{
  "n_experts": 64,
  "experts_per_token": 2,
  "d_expert": 256,
  "d_shared_expert": 0,
  "router_score": "sigmoid",
  "normalize_top_k": true,
  "routed_scale": 1.0,
  "balance_bias": false,
  "norm_eps": 1e-06,
  "init_std_qkv": 0.0395,
  "init_std_down": 0.00844,
  "optimizer": "soap_variant",
  "lr": 0.00684,
  "beta2": 0.98,
  "schedule": "cos"
}
Below are experts of layer 7 (counted from 0) of a mixture-of-experts language model. Rows are named router (the router's row for the expert), down (a neuron's output weights, with its number) and show model dimensions 0-159. Each number is 128 + 32 x the weight over its row's rms, rounded and kept within 0 to 255. Numbers have three digits each.
Before each expert's rows: a language model's description of what the expert responds to; "raises" lists some tokens whose logits its average output raises strongly, later layers aside. This comes from a sample of Wikipedia text that the model never trained on.

# expert 41
What it handles: Word-start pieces with D, B or d, often a capitalised name or term split off, e.g. D-onegal, D-oug, D-isused, pro-d-igy.
raises: "ir", "ol", "ouble", "og", "uc"
router:145136169159103156087098146133155110115197104090120099112060120124106127110136128161121144100133118083132143080121126117090141128065096129185131139151029122173087156145093080092124087152084129130114140174148137133152095172158091118115097097128144137146106181139167191101139170122143165161169082210136061104116106133044120142121095070083137157171132113080156128116054102137219172122180152164144110116121141169154169114117135115127110143096082119152123174113102118135120162176152131
down0:159062117110103146125145159148102115084116145114136136111124179141125177097110163128111142093149156159119167082109138187130164099113178135130131139105115123123136138113132113170120110183186125111107143122133100104128115082145160127137094112093147052154125090173071167132119134101096094132079166183119107122035148144085122142235051151187160074132118142185162148179104164099149143180121163135158122124135173164159197086166136069081155171127153117077115129125140069139103096117145106
down1:086166183158080125128145099101130163186114142115067089100127108132099133101149085129129117144152193119130186102162189154059107138091083098073167108120130115077138174119124126099072156177116133112126126071181171054153113098100124133112134125135127128171087068115117152075062145067128127114197109162163133152112154121126073150106150167115114191138143137133165160144156146136139166110141149135109123096087145099161153111158167171081163136167080172109154136123088077152077166140179104
down2:161156110160126189131058186141136131144142110159112130179130085099184169137103094098121134158141131059140103157122179192143160110172097138136165105153101097136123164104085058165166131107101128091157095114128149165155141110106126101088088103158142101156159133124125092101142162145166104110112079129101121106106097159071155144168151092155167128164181110148112202143098135179166130130105096177192117143105139091132220100123090135194146100089078146132126112148143130183062094101188145
down3:102079120116094108122211072125143137120108136124179135127148145138136123099183192146137155171142108148092113124153059067144085076123221125117190145136158173131186130124186154127153121127106060076134109146191095157129150142138144095118125116143104108099128135129082181106160146086130105150139149116182119063166133167147149149183188130132111122146142177102162112108098167152132169135106141093158148156099159119100173169123086080066085159140117073144130136184087132109135142060144121
down4:104118134167067121060098141127106144150092096064155095161130142117115136080117138063119118163116180125099156193094154135124128160182180146134185098150095143157121098104054114078139168117063073160176162115107187133138152099171119152216121153147158133099087137163141097137074128095149137115107131121189127131121154196128118168150104114109166143140123117097196130145140138077139157113131179143102126208136102131085132149161136093103116105057166092136139093151112120127189140140130175
down5:107132135087095096098111132132150140062092103101141177129108126153178086111118167113093125127117141091143126080081190105149152196121169120096183125151076094155108203166090105068132089106103126138128192097153128084144156116127117124150172183132132169146088109203167097077109129109074127101093124126110132086155145144168120105182158154085123108123142116071161185100102123163082076172119093161177134133103163090144107120142079162096136130183167112146133163141179134191101127090119178
down6:135073127107093145151109092077074109168112121142121102129114159101104119134110169109133140068091092130080154149141162109121103123114149178207144152118148181109138158087092102182086130111081143177062096131170093125089113182154112154108114090112139048143127140165138114119094053181156077152101146178087165074144119132097125128135121167100125058116158120159111163090108094153092089117151106137134149182155096170133122116167135105170129168116135176136173189117086140160121192192092108
down7:152157129162151094124161136081140085141096120130083123093058083145083099097042146146104163137150065168155102140136077112179164124070112143122143146143096122126107214196136123108125187144162139118122112088111136151142106158177115132138140150125142138125161102069077094152127144126076121137133146111105131075122117159096093059122138148180167190103138165088148122127170117126134126128173190085097153096154142137119148102132082122149183141214072163172142121088157096140092078124174160
down8:196124145094114121142201136133137043121133166157083204105127110076131153140181130116136078080102142136159152146095148103134133126089152130152136099191103111081167038087140117090106129063130084179088105059110151125186120092144172167133145064099105150134142100180143162122098117146121141144143119131186172085150079149096195160089148149139186145138103197124117115137107115135085106146117109154135111099109095161130119162155124135128186162114162145097113122120142151183170131131120079
down9:142141127101144094120089178153116103104109120125082151137146083057103109078097098186138147085091219141129141146107135072159183139177128140142165158140159141162145123112127107143130142100117110102196121089145167167129148139185117169113131137141141140110202155125137133119143130074156118096119122097152032152185126147057166093196105122131158122145138093133162186120127146196181090140179130096072116106159178118112130079143137113061090127121119150103117120142181117151176160101130191
down10:094097120097182178124134098140106219088119157114093124133142070150150120145160163156111135135120154095100158136120126121128180129117127108153092177085126112138086146100162078169115099209118116114108140209169140117166106127105104137079139174168108161097120091158138108136132142118129204103133133133085131113139115194115111123147144147180156108100150147061130106219119158169188173123139142113032108180094163169151114144139176164141142107163163125141113094207186136127138116102152127
down11:168084111123142174122135123088144103116146127143075107118088068117157071086139131127125120112121106104152165102125052136125180140105062101147128130154054132137097140141109109106107104147089134145117148155129178114136068186111089085093123137118127118133144106103075156151218092152112142144173133161109028163133128146113103141162074099120163146142121134029151100177101121147152180139199165077111131129078090147135119104159134146118126156104145126175168119161088134093105210148074130

# expert 7
What it handles: Opening pieces of longer words after a, an, and, in, such as v in venture or vote, l in lived, pl, rel, part.
raises: "ig", "ar", "ic", "an", "it", "at"
router:108146157125115115172111103086140091135133151097132122182097120132099112068102124118147120105151122091101100055080151110146110070056144152123151143129077128122082147150143175128137094108097102135032128120099058190147125129125150138119137114166148136074168170133133121118080137108123144151168134169095207155165088156063190122105115121150157120097192137110097171112172075087122109212162184170138124116116124143123165129164149108124118197164112141138129148077084183112143087184118132
down0:117120120130122110106134180107096135091111047146111102136087120095183165193097117167109074107103132118130129079101148126133103143091143159148079084135088146085150157140089097137108070028157120121132080177101166119112134205165134026086092111097164101161122147148141076118139098133125082100145064117140079091130143155140131126128160087130084171126110138085132049103136182111099123166147158117203129156186147131122113145114141154127162157091113095178097123164154124128139144173133123
down1:090141132102151115088125172158094143135028146076067107115110081149172080096171102078112118065154137080102129186168093060088157067129164167106098151141085102171134163139117118172100061120155148132148135156106123146183129144155151092107098158120106107168112126174119126121131173076093135120109175128134193115054122128158152097111110075120187164113190119064128178167096111145119139114145093111162162129130114097136108140145111091114095146142149172189125103130120172148090115154107125
down2:059213062139094187101144096160155122169132157130108100105138150107151115140153128123105098108081151163124106176166141125132106050143145173155132124104089150114178117120151091158108127142115090117126210105135074158164138161106107093128139107064153122123091136097096095139159095130112060171182092196134159111170124122127157075113065105158118076141111176133126155127089092150127069109140163148145106112116152101144128179068117163100110090121108056144144167086174096135119088146114075
down3:097136074067130147203129126096183143163105116124119128126136160104114105108114129078114153078142150070097104195118038055102163173144128118090156060087065111130134111145112134149085106123168138110113172147090195127091185135108094133117115174110085131103101085109119073141168192126117121172117137094123126102172170119075092076134147102145102109136118116115147115151126128060138137151130109117108165097180107147152150172120158086081114074134097101127144136164131079155070191142134097
down4:187143067136133119172143111168125102102132060128105161123107111125177140150123157147095103167123139173147103147142124109077142181139137105151140087133079134106129107108130164145111114040125084140204132139095085145097174115159110076146128165131139142144133134126194145174127126099091109155116096096128148128173087181036080158160169150135145104093213190095125122119160161150154116153116138108104105131166128143099155176088246122168062145144136144117144134131159108143142107128185090
down5:106125174129121085120113037182166137133057165113144188152125075133114092095137122083138120091110150111167126053173140114164113107157150138158095105157109166098101122115125072139162146129083159150153131114124111098118166120100157174134178126102162085156102113083118079129136083115110114129091094100148071085095160091082096076113153137167126122164155118115100120091152105174167114128162100112136135091088103132148111109222167096026111137106145044154119154158095177134121136161113128
down6:084096069156146136121129089096106157065186143093107081126139134148108176108149196119126147125120125134085080181080146094155162123051131087098116086181097158077142119167148124161100113135124129149138152141122176118167145107101145140128123097131155177139111127114083173086171116175080147132161130048116157051101117163099129097188167157205212132102162159151115068168135119158077126172110116139081156075134128148119162084095092097141094104116114110165134127106171133112120138149131110
down7:118162079111098112062090086104164131125097145127111157102124100116152101070141166117091172157117108162129118117080136103135137097149092121100153098092064066102127065095138194120100084090084168125136177076163110112163154155117124097103041122107156093146136112163098095096124093173046135124121069127120125146144158118152129135109122119157171149098093154191158154115141122166126110070119154094163139112155172120144092170113158152158110155134148136193173058116070124095066135140079086
down8:146075126117145099141117126102067142156130110161090139184120016090151170124168152101089129163155079144106094129153095144139151023203144129122147151091120137104116130119141132162163168069152154144135143115075121131112127161133132076138152117132170123141158119129114096082143081159041141114118109100119081130165196151099127109119125110100152101106091162117125106191134167159164127103167117114129112114109150093149159124094141077153146046108148106146085111136125169128154116104048049
down9:144152139149124132115189140104103133160129110141062133079150167111078130112165100075129171164097121202188158147105164081112154072159186071115151120160164119157195129083095103111151133180109196119116145148149109176136159148110104131068163134136109190161170093108140077111189147195176114142118124148138075103110145080055117132132086165105130181145127151114075068127143115103124102173141067113161143167131100128084145094127085179111089169150090105140135122138133130097144130149129140
down10:152100117162170102116128164137075104149101141123132123112123123160115196093146103107055091122203173113128130093103156117140112174124157184105160138153166104106130110091127122071094114185103100065082139161147088155128103156119143140154096177154120131068105156127065181117123134111132197107180171061141135118031155162172143186142144167127060114110112061088153107122111054153146106137137134103136139162109078153177105107152095121120091136137153133119106130153134170139123056118146146
down11:124167135127107168112117132110059051099166144136143145195101124115114124086154092141138058069120182135187117147184112152100220146103148110124128180139101121067093131119101154059115170122146147112114058146096130165171108126146060145108139108123136153103064134177120101114123157089134145126131125201083160076078163083114113143152105159142135145079117107052073159150151153107144087120089132172116119164117163069117134126142111123115142105132124089135165138101073100124084135159091143

# expert 42
What it handles: Country, state and city names and their final pieces, often after a comma in locations, such as Japan, Australia, Wales, Massachusetts.
raises: "\n", " and", ".", " ("
router:181173207102073089165060112135188106123123145152100121094135182142130141121195125155088128121080070170108143117121169144082093143156168135137095125122077076155103148121141070167134077165154147163108198159100159113099090179098153096136112138153106089098096154089120172153098143118156209162132114141114155139140115143112081148111122078086153126082144125109132146133121119041141111133136121159141151168165135182156129103094066116157084151143114079101144070100097125106150073137111101
down0:084123062177107098126085174101114049181120098148080139115138110101111157158159138094127176110092120146101137142112141112118174090117134128115139129115139159106098140159115169150136137154153110113112165101115202118230112144172140137104057099119078104104094132114140128064125063163162187179161064111099134137154111072161115156183146150125113165063118126134124167211155132113135094117121102112181101127096133145171165101153164101155121196114081102119155130127123091174110174121162101
down1:166106097146107175158098071153117145111181187139119202128157137096161187139138128087155120117088113161106138079150133096154194113131170133147165138149114098140155114116122088148146136102146078089140129100090205179138131165094114143076142169110062114088130114146096099159175123112117182103129100121162129113171109115158130093110161124122143108122200123158143139180129186145113049110105199140097130144163135178154109143093140075068108050169132153057105167140161170138156151111134130
down2:071088082103162178087131129091165122115097126115124054136161092202089107163112150101167152140141092129147131174149089084148106116098152146112101140083103149173083132134111117124125187180095089150155126076066101142059093094125159126099159088132059132151138105128134151161142116135128129111153057185175142178149157102096125064195136132117070105125107124124197093105125115122106117146155134140135111102133161180121158159128183137113088102143124144134064156170129096157216161147140152
down3:106174146125126101104124159087121168098058151123101125139061160096201094145161148088146115149089161126191141119099114107090173127157144195154105152101136158076121088193112080107114084103121116077137195125085110142094172143075148087105106073162176125082126103145160162169123154104097128115094104089099132082092186141130142136122140121098115156134123128184161122176133168116156151164075063204116131093172141146127132142178097146134068137148090069107124150147122152160163101158131158
down4:104090122109190121152111136109065140109152039106157120147132159114157136145139109138094180136112157137194110171156144132189071137174131140094118097136202145124120142078176145144126128115113132113097111202131136113073092154135153106179106131056171112156093122186066185109074123140121142114127108106132108086129163094115120132104098141108150148138174160068192162161099123086086091161156059086127123161123116100147083066122111094110161137154135195123102123136150093086126187096138098
down5:079103070111134063144111132176088130097082136149116187172147102105141100107094122215050121106126191146099113152140145163139112085119111119192092108098127198166093154130161103115152131113124186175079111186123108133109208077131075119105105103166139185127143115174174114077061146158148119176141173150124137149158153119081097099123123164180208146125113134155123113129126124141192142113095133154098134101142137110109130134058144087125089110172114151124139099142157114122114132115085096
down6:115169037128150151103141119148143125153133131117120150118150130120147148118141140096120175142148089111137111149122136205127114149127127109114118146174129156197117141103183094150179069134158129139079152114121176141126159169151129115070120059096114127092145093121129165167091138150082171149112106129129173179108201071175160130076154177221113144149155115109159102147148171082062166049109106139138120088142198074068121143129139166115115172123088074129119134126142095129102156089173168
down7:184158139143099079106141088096177133104104094152087099068116107100145082150106165135132111106144099128086117137103150171112138133142148164138129163115166110090096099197149131191134172133096113188140199142136107098156161105108139177085089110135097106098115070137089131140133113168146121154085158152050114121095178114071107109119135104082118145205109089117150135188107135148084163132144100147133093156184133170139122141227072161101152077116142151173184123129145099157161134186098139
down8:106085128136139159083095137095114127160171112153161106181132077125122127150171109211075108109120146121164147137198115138156130094101131038115105150127114091132155166117134163176120085134119170104126117061097108154161061127138094110131086128086145166093114161173061172204109129137165150109169102141130138109136114109155148084086106168098166073177125129128166141159080139141150129141088192191158129068119107102119126160159126084122186134138085186137091107123116132082159156096074144
down9:125125133113085143107130160111154120108130140099137140107115146184146137131178107088110102180177087071147114123114117199148116065103112162117118112150141149153058081133117146097075106100115119120122072089074095147101131071142129163163111134104116155096089129081157112080181125128086161102177165135205152168147114122165146121064083126076068096113106147135175100124165123139139109102161126128060152129061100157093147188177150131147164141123092113174186138082153114138053199118125112
down10:148129138118192126182144130114142100171144136100131137133166134123183106150124154144146088134104168176134135122090094118153095090169116108107118125106165136137136106128095096170114151117128109102125108140183163145079141100212035074129103090191107153181125115099142125126116192102131109202181154092142167076091140133122155117100072149142097124140091136079103144121136152072050151126131143098134128134200140074122102133055154125188089090089076112171133116139130105112093056080115164
down11:155109133118163097115187136093133103110136104108104126110124165184095144175156123104119169092100139105117091128124156183232127114128087159151174111128125144133096156127120146053164137153075171113102137131127105151149175148135098148188120161124115150153170106184139158074093075141120142112133073120185081157120124193112128154219116164073131152110111141143162126132185192105130136127094134090126138149158114134153063090037151142115093135083177113091099074116149128106094084150167152